{"activation": "gelu", "router_score": "sigmoid", "normalize_top_k": false, "balance_bias": false, "norm_eps": 1e-06}
Below are experts of layer 3 (counted from 0) of a mixture-of-experts language model. Rows are named router (the router's row for the expert), down (a neuron's output weights, with its number) and show model dimensions 0-159. Each number is 128 + 24 x the weight over its row's rms, rounded and kept within 0 to 255. Numbers have three digits each.
After each expert's rows: "comes before" lists some tokens at least twice as common just after its tokens as in all text. This comes from a sample of Wikipedia text that the model never trained on. Tokens count by the router's weight.

# expert 19
router:111128116096165146160088134168142075124114101115126103124165104140117119172121095143128138103163118115133126093136137126115124119110115141166151119155110112172153168182119111156183128122165132133096092096128114146122100140126131141135153114119134124110137136124130131129146148149101124114147132125087143102073110085051131171136140096153138165125090167138125169139119089128102109096118103105097149120118111139134145108114164149117156110145172107116127138116164144175126097129163099
down0:144167127130149121166135122118132059104094133079114148081133131131155083128138143107111134121181129123091122109149118105132130116140137142136148126100108133156122154112107111074109143160168134118120177105096107128084092131139161134165112125155108149143122164104142093122121099122156123108125100137126143130131147132086172127120111138149193092131149129124175073136136140165111142131110104133094133165088148131126105115115177126100146129138077097134135125138129102121144146131183152
down1:143151119162105103114169103117149110067100133126142149139147132104163136144100153086131110150087093136111159143140162099103140134190096093087064121131121101081118110131129117113119115113126152131112079110165127167149104127155165136113135137125145199110146159086104135156108123150125145142109153158161131125152165146132109133135131131115105112147141124125144125169103110133142104095123107172134132153111140160129118190118117114155127146132114117105147097112120144159105140097100108
down2:104145172132118157158121134114093110104122118148131124129134116125155124124156145138147150123118088132138188161120151128146174151110173167124137193128126130121106157118124110133149118115139131134126167156114166137158142127127145125117102131130137095126104108123172147144148104152105123161155082096141137114099103096175128097081102139123146110136082134123088134055115120125120138139133111123123114127101182145154126082109115099124164133162136122087107114176137110146069100109163152
down3:110159122127113104098164131115103163081138121108112159175146126146134129110092115146156154127117103118061122135138126119157106090102106142139143141119155081115048147121132158090116115164122114119132109117125120186123143134155147156115101138138140141120162159070106118170137134141151077124110193142154138156155116141100114116120105120120113108137148131144133161143140133126121131080120145135107145132085167111127127182143151102115145164120146131153123179119120128097161117105133122
down4:087121114104123130125121129140114106133137139127123167122153148147113095136121136104108075133151100113107109117131153099175150127107140126178110133134150093093122145113092145097085140155127154155133161137107153140145067121130112144108166164141180195097152121145131131141119140154114145102120132115126127152115093140085119098093121171104123125140121116127105127160140114155122130141108185165177147152067133127149168158116131080109135118089130128125135145168122126111108128168084114
down5:124136125161128126142128135129157132131119100128136133074119147178110143139130099100089168098148113089100133148156122138107132114131030100128144117161124145137122131087139169132133135146120068084139126111091091128109105149127145105107151144158094136121157117128128153171125095132148134136137125136147128136108120168133111139140109126154129154148106121181141130191136134155121140126112091100101124126096147143090110176109125133098123164136140195118134121125179150104095106160141125
comes before: "\n", " ", " 0", " 1", " 2", " 3"

# expert 31
router:123130112138116156156134122176128113136138100156124152121126163139110122101145148148126114132113110129117116106098149106079143155146164130140074100124117136180106123144149168107102088120103119118153152080161116125097140163144119142081130157129088116093126156136114164151128064150156135130151059143116103166152063134135177120135104114140109150138175106154134125105110112130118163094082144117127133137094094099150128185143141137127122133126123103109121095135124134127118153133095137
down1:146104096112123130131107128100146127061104115148124150128160099148142146134061102093131143090095114151132140176132161076150134131128142108130149125149132119156168127138147142105147162074124146082115105153099148149106119146132156130121114169119145140100165117123114138131113147160129104099137138099161137145113129104135135156085110142099171116139100116105129146114109206113144102132141125132129125122156169121118112100136099153090149119157192141134114144094107166120080137144115129
down2:118093119102152106086135118116154142107101135147138136116185122109142135126131108118139137139097152163118138136082127148126141149171109110145139121162143141093189122182149116128148103080120129142148127133142146154112175099100119132158148133132137096174125138122086127109145157088077116108179102134116144078116117141128142126107098127142072122124164107146119109127099143133080122114135108131134078124128147120129153128123143119098109113113153085141153164091088157141196126150102132
down3:157088158092129136127083102103154099125124114124142145101104146106125125106139098128144145127162131137105138135116109154105106133107129144136163119191095129174159110128146081117113099142108179164155134111125106137174158132119116140083118101158145144131121102080158169109092097148142087098137130147144129155102160136102151144134143157130124153113142104132154152135114124134164158164090106142106133153109112166130150148144120159096132080160146132149111104146141135118176095076118092
down4:184150192152107133162115102133091113121127151145137172140131147106134142108103117161141096150122101091153139141141108142119101141128156162098096150110108092132159137108127116154129148178146152124084120135137137114109104114149171108143115144144099105193109128139177141102121131120123143138108133117149127160129129143075101092095128134160109142102124120113156121117155153118111141087106133156121147159072155152139132156064112143108139130113081108154108154142129105115137119088154163
down5:111096109105112113096153136128121137149127157179072124115158094134107112172129103102127140145121093132105116147124143148156131152135129093121158113102138158131130134147196131123130145091122111153139128107105110133128128095090145136137110147148119123152153123113151137145158105130141127107120184180081111170102082139125147130170171119152104126088137098112161096142135129125155127109101087134085085115147168130099096132144142143143166130161172153109112096120089122107095145164104120
down6:131129098070137129150146161158142111122124151132145116126102095147147118114100170119110114102093133163104122113156190141123123133151117126144139104157178132106128147125129139115128128147132135101138166115142135104120159167118132172081166166131113105128108096139173132152107121170125078118126154139123095138130115115164103097105141115118133101144147074093105104105096136149127120118122051145164111147176157121102145144132134156144109114152127135164112077131119129104136114151069123
comes before: " |", ",", ".", ")", "–", "%"

# expert 5
router:122132131113108099134100123135134122128113045154138147100152113099124126158147095185140147155089112125105162127134153128089124106130139127108100138154140152126132117129125127105096097144137133118215125068126145153136102123136161134172141144164119138112164116157138143136130085096117125131097124144120145127127136108144099114153133093138162153156158121118124130107143145099118097119134075112166155135086119136156104158108139113088138095123128112157104160140182163116149108122087090
down0:124135141105122143084152115086129120097133134151165116137122170116136123115115091136091142118155101135096119127088134126127127090053134120145125126130158164096091161092117106133161120103116135144178140134097172135116146113145133112159119123133123130084134137148160137155095120101097106123125112165153151161117137120124168102122085131125164113132084135141114133059119162163124092111102156101143154077119141149169114170168117112149139161111131145140181140120138132146108148122158146
down1:131120097098140119143162106164081141124172122110113130125122126113109117105096138154124091148112137107158127091109155167120153140119155151130106115159120142130119068095099130145104098133167137113114141106088082091143102173159153105134126148130101166153117118140159197099114129112165144111124144137160111165099131119120130106118138106123111092122109109126141130137132103150144145139097144163122131110101129159119125171130140171131120134144096134137172126138160068070143091111172092
down2:140124086106121094126117147156127128115110153155127121131136117139130114114125147153124139131111162156079143129160087134127096144136117124140129107105124106133140145108114158095172107160122155109116097091127142137173134109128098144140106146158093127140131163100141130132160113146171139105124140125153103130108085114121125106174099164093119111162146123131101131128149128131124129157131078116091194147129107121093127117154115095156146123119147187132148141137121162071101158156050062
down3:113150124130139109137102155125169125151132151135119117124132142168093149189118117152130140144169136074121158116068144118145121156161105120111113108136072133118160151096153168130139134083153134089103119093115130125103141100131130115152180157154115136079133159151144160097149116126119149125142117109134123100143134104129170132124137172155129108133127090109112081103120162162154088087087104109162150139158121130108125065133116101143129115145109069141127123126134158134115145140110116
down4:170126091111117149120145127087136107099175135126110132096133137187169121129151142104118135111153129142120168123117175128169113167112138146135124109124147117126106140166125131159122096154132090155062149176155104137103126135094107115101086124108141143138133163090116159121103118145152131130129118117139145126134121165101153106098109155145073148146113106142137127127093155130149133133059138112134124132136097124120117130143095133165130166094117111115118122101118126171070189151149094
down5:140103164161130109136139131121125137124121152139107134128154134217100121128105140128111127172038177099100119139119114152131123139179138146096126094113135124144128108137163157145131112146155153117103166140158131144167137150143131108109128161111167191143137141116099128128102101116185137104084116123147137085129110118120114114097129126112168104116116107134150127118137119119111116103121160123145184090117132127117146150144131126163134127080117122117102083154091098134131147093157129
comes before: " the", " ", " a", " be", " re", " been"

# expert 28
router:142095119151117146123112138145125135145063128148121113071130108145135146100127146138118111182143124151106154089093126094111136110135133111112117153127170136137128142090138150116135152169121097122101101092189123123136157106124155162092103139116108110127130128149117134131092121158131165125132144121105101160088134224110082109070145111116123142121105099110127147138141091157133094163139126131172110157141090125082103138095151121127151142133134123128139164127170151136149128118133103
down8:108128184132107151123165121106128138080141104119088105119138141080105160095108146132144132164113133133118124153154133095129133121106122192133126134089102149126094117090123086168140115110131151173130184170107108094124077105099111122105128151112116123116102107133076129128132137120092130108118126119134101137117143116111176114101113174113159150116140116137113131081147165126158124096137177128134131105147097142137130179143144160151150101112099137132143180133115115153096113136167147
down9:116159115091160130147089142119156094155116149099127123136206124151156097150131122136124115111174134118126105091137152098165135089166155119172139124159137101139148111131183122106141147125133137142114116091088134132085163140135128139134154101176124119143097129119178158105104134147147161098123113105144139064129130150138118112136159115133106087138118112143137132187125110108109141148080090125137145097097139111146134100154143116098118140123111146132128097114153137070132142116083114
down10:148101099147134097140093167136151125128133123128093126127120095185175104149172152124114099120096102125114102131139132125145084162113098105120104098110116153086126162161140140126113058175114131129137094109127139116116147113087164186137117172161113128160157097124147119076100118090137142104110161083153156139134127112161099130108126136137131145145127120117124074148130129111135100111139159123098129134129140112156101145133137135118135128125107137189164138125088170140157135131095121
down11:105132156155156145102111150122183110150131144126145119129143111087063134108191123176128126134123109145146148083160119096115147173151098138141109171133119113111098114130102132113131167122122111112145153117098156128169163090160109100103121147138112135095121125132133111116146089172161128126108114117162100120159133144142121093142110162127121153152133146148149137146133098149129127102125111103096097100087129104113148102122156087079110146133175095091101176151111128102132122150164113
down12:142080097143147147106144176154161160172114154115117134095162118132153146118151137132158128147118103156082141167133156112092113130102101135131193121119104127152118116139124154124134125097129114142131103170137164160118144132104139176096157107092127141120127121071098132105153113074141106120169141083104152091174106146141110117117110151147143100114120134129148138078109148075143074156150126148130076109149119118136128141136103159156126156148130129114145118116143122122158135124091114
down13:121084141148091128126157121141078136116147130116145118119125166107142137140116135102085136132127138090159129140085115153145120079131169158147132099109080136133167070121127127170126101166104104132124137167150126101123152104157114088138140140140097130134159154104094126120096130135091129120129109148095135080103166177113156119158143110140169137085120138145151143122144132111072156105130154116130124131147115131201105117117102181141132139139139097152114113132162118128114128172108152
comes before: "\n", " The", " He", " In", " It", "20"

# expert 8
router:139145143133109132153156169108115124138123120111120080120197132148072150131128135144117104121138133133137111108077133121072130077127100131124112120104150163098135124084110129118138137109125118172094095117165154122157131135134151147107125177126133142133107124102128145120087130123133147129128148083107139160128130192139114132126168099114108169119148128130131089121148085121153118112129112136183130136195111128124151104127133133078150112134139141162107163137167138151137142135070075
down0:153085141123112087127177106132146071112113143087128144130139092152135147123166117118135200133124112126150122135119131090124104159122132138130104097095110163091118114166085114116158118164140127145145140171139124107131133113124099208167117142111123115132126161130147109125164114119139116138101105106163120133140141096164124163133130100173133127136177176158114131135110129141119146121107100116177074151082121110143098089130127117153099114126089143144143135119139127122103089123132153
down1:098143132096155090124155136126129141140182145133116123114075168131165133100103158114113130146089149110100150147152105133108140153060147106148116094117128142142135103161184123150124129155133121118108133146145087090131121118108093130141128105078093135100124133131095108103140096102152124124180092122153127139132120100139128151125099143075164112149095135126139124180134133108151109118136146130125080194149159137105123185105162141160153135098129136156150125114114152124116108143102122
down2:124099169133137170124135136142085081100102185091178117132090132139202120095115141152105107097119157129121117110137129149115119122088113170147155146106097151156116166149154107098131178137105137086151199123136097168116130108099135111133133146144099160143136110111126131141140113120119110109122105158129102145104105192122125144112130108150097163108142110113109132076143125110125152119081127119167115140159128138133123120120123157142121149118098115139162120149109106130115166101135139
down3:151122103119138113071085099121157158129114159129152107156152124152153135152166082107143147139119110110124130113068125178080140140081144147136126097151122136150140090147125117157174114131149144115095133114106090117149128150117142122136134118124120087165126120122130185154112154141149135129137104154102094103135091148175124149126115136108175137144094187152157134128130117129129117095056136128096151118105123125132115115116137120106107148119100087175157141120099156136102151108154148
down4:112159114151086119112166143137135143139159124088085196074161179095100167151127100151145123118105146133115116161142134120137124126096133154129113130101137147124128146119117104145103139131131161133126177170075112127101139126097116111151172134137092116162115120142110101112176137122088166113143114105132117128124121119107142134123131102120138173145127126136104142085098168094103135111057151141107138116123106110156118102124138153146106122091092121140172153151166135113150141083140143
down5:130098117136134156156105144135106148139120114115140121158129140111107088162154114121150111104125118137150102157124130096108151096151138149107134101100149138133125159137141095108127138115149128114127113126105151124124150153117168110148156109104141187081158116124152106148117106148141112086102117174129142071114106101164090194141102133148129150101153125142143093107130139089123114135125135123137171112184144132116120128115092169047141150153155116081157142116138100149155080109133086
comes before: "\n", "-", "|", " The", " It", " In"

# expert 15
router:122135073134125141156089129157139143125104170177146182094095139164102110096153151150134167112133141139133125087111154127101123157125113133135077110094106134093117201165120162109151107129157081119139127171168083152100148147130134141087111160123112139097126127112128149128121090176141121130119108145100144128127119129142143082141110093119147141144148147128158093125125142115096111141120109109119126148157112114163159155118105118151093129135111151122117095123115141121130137184085154
down1:136149119124131109101101147152154124140151128070099180136079145163132136122155151134136152111130122144123106097124126142140115089148160125119119122091125099146109113118129184174146147169096131129122143115132105115138151130125160136175086093160099111079089140128138132165131115124128149161138114135095159121135166096143088103143147096160130126141148154130166120145124079093075112114172127111135125103127090097128109156158155125127137137135090162083147102093111148150077134143123125
down2:102169167107150167153131122153122114106114135146105108111121114097165126153102133111140135153124117131117130121105168122147100125114115146109202163126126160142128093130146131100125112084139164110156137117127180102139109138091124129142143119114167128164082111088131098147134108135159153110130111103147050164105101117094108135115117134086132155130122112131125141129113153142173157160120123161142146139112128160127123095107107133137146171134167158132169136118128140092131112086118054
down3:146119144115117133119092102146120114125139118129133135141099136108164144096161162128140118129112109155103126131136143083133105090115111164124075135150137078087129174156129090152119076130121129129142126136165152096131135162077128121128118115100109127111134149178110070088190096097115147112127130101122132135147169182132115112135136092117124108116143180102125148096146126148124169130138150115159171123090124138137136158159106082129132126150139118148109124140115143162178125163177126
down4:114132117092184148086163155117136068103146145131127145110168133145096142129081127100096118110129148146145148137106129119127125147128134135145113147174155108093109137138181155095119126140071129154126092122113087168114119095082105168116101093084159113111137104119128107100151134137172143134118139128112115101113150106139102141118130105111096122173148122152137142144166164155164127149117147096067149163118166129118119140109128177146145121119150125139130114142146094119110131144080144
down5:135164191117134135135091132136110149091149117113129121121092111146127147112135100106166129122117112145105155090164123166128110128157100139090155142142174133128101132106043110160150150162116091123141132150121129159167131081094142162123111128153108115129112144127151126107133139129120138148158113123148165125113159189103147075137116107142142131103067131090127113133130141083092107141121134086130104104149098102127117109176116150127113146115111178142107163142136130134164148119121132
down6:142128146120106136127117121124139119109113096096068076141133161140165122118138167119127111155139100095156161128132129141167118138094105127093138103143121116103064196108137126134181159135140125098061120148135146116133135116122131127119149133140102121126116135103171147098119101174134121125129134150189121139142092200119090117144119104152131157100083112136171130125124090096129133110154132154157157133136125161132133118144133112130141148114130108129097148087145192149114140129142116
comes before: " |", ",", ".", "–", ";", "–1"

# expert 57
router:112107122084126143151138121167113173115131121160118172094135134131127114147133132151121159132147126149134120099073153142122122156130158131158131130133146126155113125167113133105133141127114165163139103196119140162152122140120131146104130154110131130093153114113151146126069138170099089133173131154118150131123058113105111113067110177111136130089119169134127123056094143125132099116102105130134103162161127107134101137115093117123121124141159158141107111114070147099121149120135112
down0:129117110112111101122088154117159153111107185125120132119082129119118117145138108118136128095099146102147145123102088120095114137113119089099076137121198142108128155163126091079159134128125115114120098172099128125123180121163162151125154136128137171140135128125099129076135157123109107100111178168132163092138090135122152127164136113138151071151109107155108153136108153119129136171138096082138098140148159147117119145152145142135150126133142123150123137088149158164141131157120114
down1:118104109120156109103133097165131108140131106148171082111110152169119124124171129140156137110119179136102147154088131116112141129157133144122120101110114111076161139102096112101182106087111127116187131118146119173151139129132115095117123098125142129122071155126088146150139133127161144153129087110118146113144120130131160099111127149109137155083154115144127135125107173147098123109100138116091126158108140155149131116112106216114090091137158111125172128144117123118165125114130123
down2:145137119109163112165107151156105131126096152087165126138192130103137124108093108100166094134129103163116134101130151114185101145131096095124125145123148101143098141138183112114139138157128096144129135147112166131073151103119151166132176145131102135118136158154149174111115153117107107108120162123140179113123125141110102096109134102153113090119159100146124161158158153149138109144108111117118080112123068123123099125159167080140140108128135093107130120118109146137119114108109109
down3:076127104137147135137147123127172094101130120167154132066115109091160109139125103114109154102155130147095114123158095172116094132125184110143133128143141123177146102145153151120161123104112146125114133106115159146120126178166129089120144151103159124096150112122118146135120131103161124148145137156095103128161079110134132122098085107152107149145113130126122101118114070105120142146102118120178092106151118144125118106159096129145128141121145145095153087181153173107118129131160158
down4:121112156120116147147087099130100148137115152121101156117132087128146110118115131107114141127132118111123102122185135123174103151112156132169151109178111169117104139139130131154087137135124132136099111177155133131169125139115189141124110124164123077113202081118135105111133122139117121128127140135110126107109120146120130161125141132154093149127167118097131071103128149103125126109129124108126113164175125105116145153123162128099148150104113170124132186154080118075132073138137152
down5:130185098152137130140123184182126102143099158154170094141148114121118106166111125147141111100126143117100119132135096153062124122120074129151127136138116129153123138121109086115117110123155150121131122110085081167128108148122113092134106118096125165130091118154146109136161137152174140080084151099127134100105134137110149132135140105151114127140161175122123154142110127128139141144132088136170155150107124111115156084122090165115133121119152118116144130098202142113140116116142089
comes before: " |", ".", ",", ")", "–", "%"

# expert 45
router:148180159170126120096105157068156091138139141142124117135142123161142123120133115148144126146124137161094117095103128126076120129127129128100139151144141092120139146181095128075100120108153123103103138089138099132164120108126155129158133172152148146112139134151131128154102125099118120116124121154121148141124124122090126126135081124138118134170182126115133151078105131080135119120114086112116100145143112151135120109153138111108112088136100129096092166137151162164162115135195070
down0:170135141109111111155139113132139118080130139136118113072119122099132123124134107104176140122127116104165140085138130158119156154169114130154155148147138111113177126140138118129104099121072127133163119103141122115118125117082137178133172166128109148130104108126163130120114153096125154123149097163099138146073122163110120128132135135117124108141146111137121109132109099158164100159127100150135145085108135116138139094151149092076070095132147143127151142194136121144141079099093092
down1:128165172161110127144118113137092141117142125135123148156051112164105164100071110114132080140104128109146172130141171206122160086113132132163124152113117099123140117147138124143111145165119125126117142165104114116123099083135136100116135093124139135123093134115136148107135104117104160158121133090154144122153164120116124145112103141128124145114175128114135136142113141132140171118084163135137156105116098137092107168105110167102159146106091117156142131135091091110120127137174138
down2:144135175123096154125112088107168121097136093131149116156142164142149133136124104101110149122121149139130092117141146124112079165164113149092163123098112105154139163102130082177144093104181140121145098175140154100140127108140150154116125118146142135139107117128141107127091115144132112174131113120124150128104114155113077117143165144161127146123188068128108155156127143110104121168168091094143149101080113101132112173117102147118093126125160144129108116141142145144144140110143121
down3:104138132135126134159118161161119129136138136142110127104151116108092087115133154098153117135139169112148170112091137106182157123125197132122107105117079122105133100157106121141120109105104134161126131126140128116123105130163145136129137145112150121147136109110081129158131125077141191048121111097101097105148139139133123139145167113090108099095143126153168164126146107118117129142136102159121097138121115134181132121131115104128078130126153133185112143122127139070142083115127149
down4:143107141134176082111083171121070122170132135096071108160115148193143127144144124128126170145145139115107108145128100095188121137143115162120180131134127131125110118121095160123097132173136095101105141149142136162182140126144113087150106123122128150141110127139115108110098177149143101103114119109132109096126137107122131147126108130170132138130133162142160129080115147156094127118119137156116126099179134104144149087098125140147154131094124143149111104085143107114155133120148112
down5:085075137126161147139106114095128159143083122168130119134165146112098131105107165142110127097099118124190128157122151070129085122139078126152134127133130133155103140138114150125146134110090157139145096126111124176098163149117106123169140093118079129146139172150144161115169166138136092132109091090144152126099141154137123132141114141116097079125121121164145102161122112114154145126101137137128121123122147117115109137101165129139148137134119110113153104082131183073112138109141111
comes before: " the", " a", " his", " be", " their", " its"

# expert 54
router:113205117134120128132153103110130130144154159142131151124168112122105126148139152108138121121102129143127127105122129130166118125138152124143079092141120075116124097137152146156174138129138114173124121087177142131106161121145141084132102150162135188112151122092147120127146137091166148131139127119121091130179148097119148121156151142108086111100119128127181117158125095147141126120119100143123150117117112170126121097123085120076167149129098113106093124149113146093110151087108073
down11:129147107104169128182079110124126158156127130082141147138103119124136122132120137155147152113098130179139111111086126176167128093106120134125131139161146147135138130182124133165126105128101119105130126138088149132154136093137138138127146110113163127140139129125125138108124139136115130180076161174123147098129127132138150107117094132163107115126090155145155120087135133133147127095091065131120145104159169123105138082166135114086144112177158081155127128149147149089123146095167123
down12:140114120127201128136153159099102155117148089167133126127164103143131145143178139124142095123142128157104106141129154132120142150119122136123174173125101105134138113125141118124055124096112134116146111101104152129184105118132113120143096170096178118108125156125131136168145109150071085137082131125137121126097138091161138089119132117126153120105124165092127105154154184162125129149134112157161108114133115123126147136137095103109174138093111081131116125110125105099157106120116136
down13:101112160121111127127148108096120134099149132156187110170100167111136189122113125110112127100121125149105119153117160132072122120160142111124169123136114089139190105116153098118096074133106124132176122138124113112135125098133105146173104160111121077114155125155086102090100157120121149127113149133110109144122198119140099126127123111164100128150150085128153143131109161138137144114134146132184155119108123151128123114132120083112175136138133129116138122138109118147065132118117119
down14:204122094155092138107114106120133132085123133115105111146117161117105188119120110106125119093084154119158163146141085106146102134151099111118144114155094123120129111119112138199130146101117132124122159083132158148113119099109155115141118107132154186098162140173157101140128141131102127120131102140150099176138140127070110118128135124118169136114124156141155145100096137151102137136105158098169118141142151107124110114138119122161138113109117137085072157155137153132138160120131119
down15:098120153125183133127079118103131157132178107124105136100048123125132115112157152152174103149169132152128104144138118156132183118109140121133094135113140117122103127087108100109132134120134117154157171103101143110143150117131166138157148108122137121151079153143091098121120119110130140108102176104161146140135103125124138084082082180148138137140120115133176128134109106096104141140133169124124145099119071115151136103163125131163112134106167119156130124114139097131134110135159119
down16:149101116150136141123119113102148100114120150109143157150137091143141157167155177105149134115154116136165155070123135125114152089118104162133122153096122137123164115082120140127124153138147107157153151155106145094119127158135087142121091146089142079173135137110147117145101129166127148099092186122131103093126144122083094110149116126104123114105126146065126166094155114127141144138133130141160122115086091173144131091108110158113139094119131115115106158155152112182134131144122140
comes before: "\n", "|", "-", "==", "The", "==="

# expert 23
router:113176124122140101133128083114150105144161142158151157118160127157081108144124151126142107113116148148114135082113132154168128115144116107151144111120095091099127122143131154130184110102122118164137122083158148144144159130145121102143128138157136163096152112079132102117127108088139182144134132112120121109155121150154122095125128101119085155093126133124178134164145081133152147160114124140113169103089110120103138087144102119087161159113095096130134133124153146119122191093135092
down12:162110151092145110143120150139164128122082128101121156120114144168124155122119141136107136109121177121110128099091074191158128106171105092100119084134116133140127112071100145120117177138149146089130152163124090116124133093133162133145157109136131104121102124149126116103058144175101158142139148108137143137097148104133138154088085159082163145149128119112112114136148115157119144148131145108135159108139141116118120157130140092138115106145126119137116118162196122108139124126158132
down13:122106115132146166165113158143096153136135110132126116126100116056131135099161163168156109122117146094138105110146126126119107131096082136156165152129133097133153138133115107154126107098132103155106136100123146119137151162160131149137128097112151140102092138117135135132125122128141113105159131108115153139126142127099149111127185135123115127096140152145186122140113149136133137101172147110097093124107114108146147070128076127128085117087071141161125106189160116135145081127151184
down14:155077090100109102132188115102098090094113114119107101125119089121135136072117112162155107092107117121157113128113140119142145143129104156133120158126092139175157124108177104147119137078132130148132105124116082127177123090150158091140109107133140166143138124109136120107137122122132140166126134136098079104140172129117180136166142142118144128146162144163120120102146129114167147138099082154110167158112130161129123116141102157123141134138097127098112137172142121115113127165124169
down15:167136141153134082120128137128122094086124148110138129118146173166136157150051106119129146122142105068137173103162112112140126163137125073110143139141091143130146119130159139107107106119167125152082082127085137137119115113139181156123164122132130160147137118129079130128088101143138101111119144154181136139124133147164135162142146173143110106126119140174106117116089134124126104131074092108138152146107121130142151161098134100146116155146135142117149137160134116127135104092131122
down16:121126133134166177139132095166165097073117146128171118152126102132138154143140111101124126099123143132093128131122121147090100119145120125099136143127140163156088103128103109115132119119082127112136134145132129115155157096148087117098148151118087142111140124150123113112137105155121109110159146130153090092136113068123084112135126106170125129121122109131146178120145156123107120152098165146123145093158157133066123108080135163167167160149176104166159145140117106149110098108168136
down17:152128097151124125159139133118146147124061151141126117137133142159111100103148138159132135187159116097124144137124168119073144139157142139128124088158136135109096132134107128099122139100112140114137126114167128102126124115109122097152142107149135126097153137137165103142131116122127113072133093143124142137101096138088135169194112144133139113156120132138132112125142135140128133143050138070135114107111115151120156141162183109088104095114136164129180152145140139164160139122109067
comes before: "\n", "|", "-", "==", "The", "==="

# expert 38
router:118118124115168112106105143130133140137100079164136090094190140160158128142133103164142122133092124099175176094081155106127123132108115132151121140117143111119128112125142130123121091134115150104158120094102114143112119177118137111165107161152150121156148103123151161147107113077141129129111144134128150118104139165175084119155129107114154128145103113120138114149136130087137107105136094103148165106092126138147122151151137136097138056111149121154138143152167141090138177138102081
down0:158108092148132094136111107149090098136098143126085139094109136151138139088126118147147136121156163133133126178147141156105162150112111128146133143157096110117122157109184136144103089108126150159127123108120139120095161128138132115126109111094078131114139147073164135105098090104108078102123145115126129088108142163166186136143124147125136109190145155135178168087125122121096164124140138129114106094114131097130127146176131129123132142156179148132140107116122160149104120158135123
down1:142136128107100148159153091104082155088114170127096145141134141124138132140115131152100111172111132111091096112152141141152085118131127151134167099125135186077085132093120113128125127117132167120102096117100130099156115178148150160153136124119120115135096102153192099125115118158139175122088122163122138123153127118143133088109153167156120133092116136104110123114141135111130161152126152149126109095169110153152127126057147139142125081145121140108124117118143093156166108115138132
down2:137141109133143169104128150122146088131141143097156160125164100111153141143139153112088099148079157162140077152161099134112129132073124153150152082132172141084130196149145088134136149119124109100143117172113137118133134120156090089090137083112093102132100152134126123141129132104121110111121130121146142180090122135145151146155114142118143116147133108093142137107142097101130115166173145114117147171118130109104113121129122151134082142110086141173145122135130151149144148128140080
down3:097106128136130155112132143136152177121135120128137149090101126155125163132090124135090135138152184129110160094145141097065132121138137106167123125157140102138124195167135118113115142096088087135144136100133132168079106072129108116119120148144113152150131143172161127122118118088167159154152153098146141126103158124146093109158141108125109146138109116104100140119103161168092117161141084111141108109129099120133178099111117121128147094126178098150152111146113128123108139121107136
down4:117149112101117124133132148108147131097047144128125132124135090149107123147117142142120151084150084120143116129150127149130121118117104137163131107098136127105146119136138137095142103119121106078084100197152081146107132163101185155142146094097146112094197148146132168125117168114125147091153167125169149140112137128145175126103125144149150055139115153114122117142144157111133097127155144119128141128135142103137137124143144119137142092137124140131132105137142141140113087086115172
down5:110126152149157132103077111084133115132156156106118127179054156138109103175157131105111142134102132105153111080118124126148117132118114128149157168152147105135113098138103138130111139116148116074139116137156171130131140108107106129168126083156097144130110099120107120141165154130114118136155132091129114127129120084161115111121121120138167170136147138124093147127138059134154139113147133136122182129149150125142134124141137126137126082109147106154098201139112140129062144121127115
comes before: " a", " ", " the", " been", " re", " in"

# expert 17
router:119136120088151163172069132151141082115114084097123091138167102140121121171125103143127146105167117115132127088130137116108127138104116146174154113163098126168148139158118133153196141118176129137100092114140116143122110136125136129121152109117134130101131133123137138116133158143104123117143114127073150094075116105061128182129159097152130165127092156134110152109131112132100115103133098113097148134132116145144147104130151155113160111156154112112115140133168141153126097138170096
down0:139104124144144135123168135090153157127118126133147108140171109131121125142156162100113095147143130117092158188206098071132173121162108128105138117071131116066085123129076147133076128128123124148115152160158151124113114116150137123148125163085111161177154103127095090120126123127135115094116142129165115107136152134137117129133096145140120107149158133142127115152155131135151115141149119114132132087119137110153123120105119112121124159110126134098144159167077106145128089161128108
down1:136137165115147158130142124119057135134154141172122163148112188123105124140107152108148150134120131115150111125116117113125185145111155167151166141089162102152074110142129159135114103093112109123165159158135107155117119101160113097156135087123137120129116146146123085128126133127082084157156135125092136105098131109141128096144079129116145158094103159156101141110110114143103141099139136099117132124142127110126136112137098123134119099098150195145123149177123072113150136137120103
down2:092084130166115168139095136176086090118167092100100136108113090128082145119098137178077084118115133119139096124141112128149124135110133146163122095073142126152146133125141161190171100123128111134142132112169139140117145153172108122130083122132132110088143143118165142134110141121157125153098123132130073147123145148127174144100134111122118155069113141129153168152112120132107158148120119148154157135104094142110153126100135111132120133129107100166095120129122117128113155145134150
down3:121107131165100164115157099129140144125137123143121134125141118136146139150138183105131104149117154118136136120150066089114124095117142133135127148061136093126121143145135106138093154146129109132174111127128126073125150175153144104161127134144120169106101071132091136124150090140126123112135150107153084134143158147136116100127100164097136111117104143125151129162159157111119113086151162122127143079079137076147138091120130164145093170124113127138112165152082091104126132121148154
down4:144154155115156158183131141133175123139152159097117122114158130124129107114120123096111153113151141116161099102149145160114118125127099143117107087126120139146143106115095145122137144140102137137098129110103140110153094077168126108099153135145109114130162169141124140100135119121140140137134090161110110098143122125133170146146150152108104164095149109108110123143129162114110204143101136084155155080132099121120144148123134085157105116113088112098147112156108086130111085092159060
down5:175160113110095131104114122118110133145163143133089158150168066126093142148155113174125118127128102119123116125114108091159119149149098121100110106150161122098101096122136118171143127105123126179125138097161119159117116130156153122152104159134084174117138117099120082099168125124126141156105123114109137118145112125124092094162181112119147149148100100159151121115139113085120173125173139139160130119100148134105153097176160123084114132110108095114091117142105121085117122131136123
comes before: "\n", " ", " 0", " 1", " 2", " 3"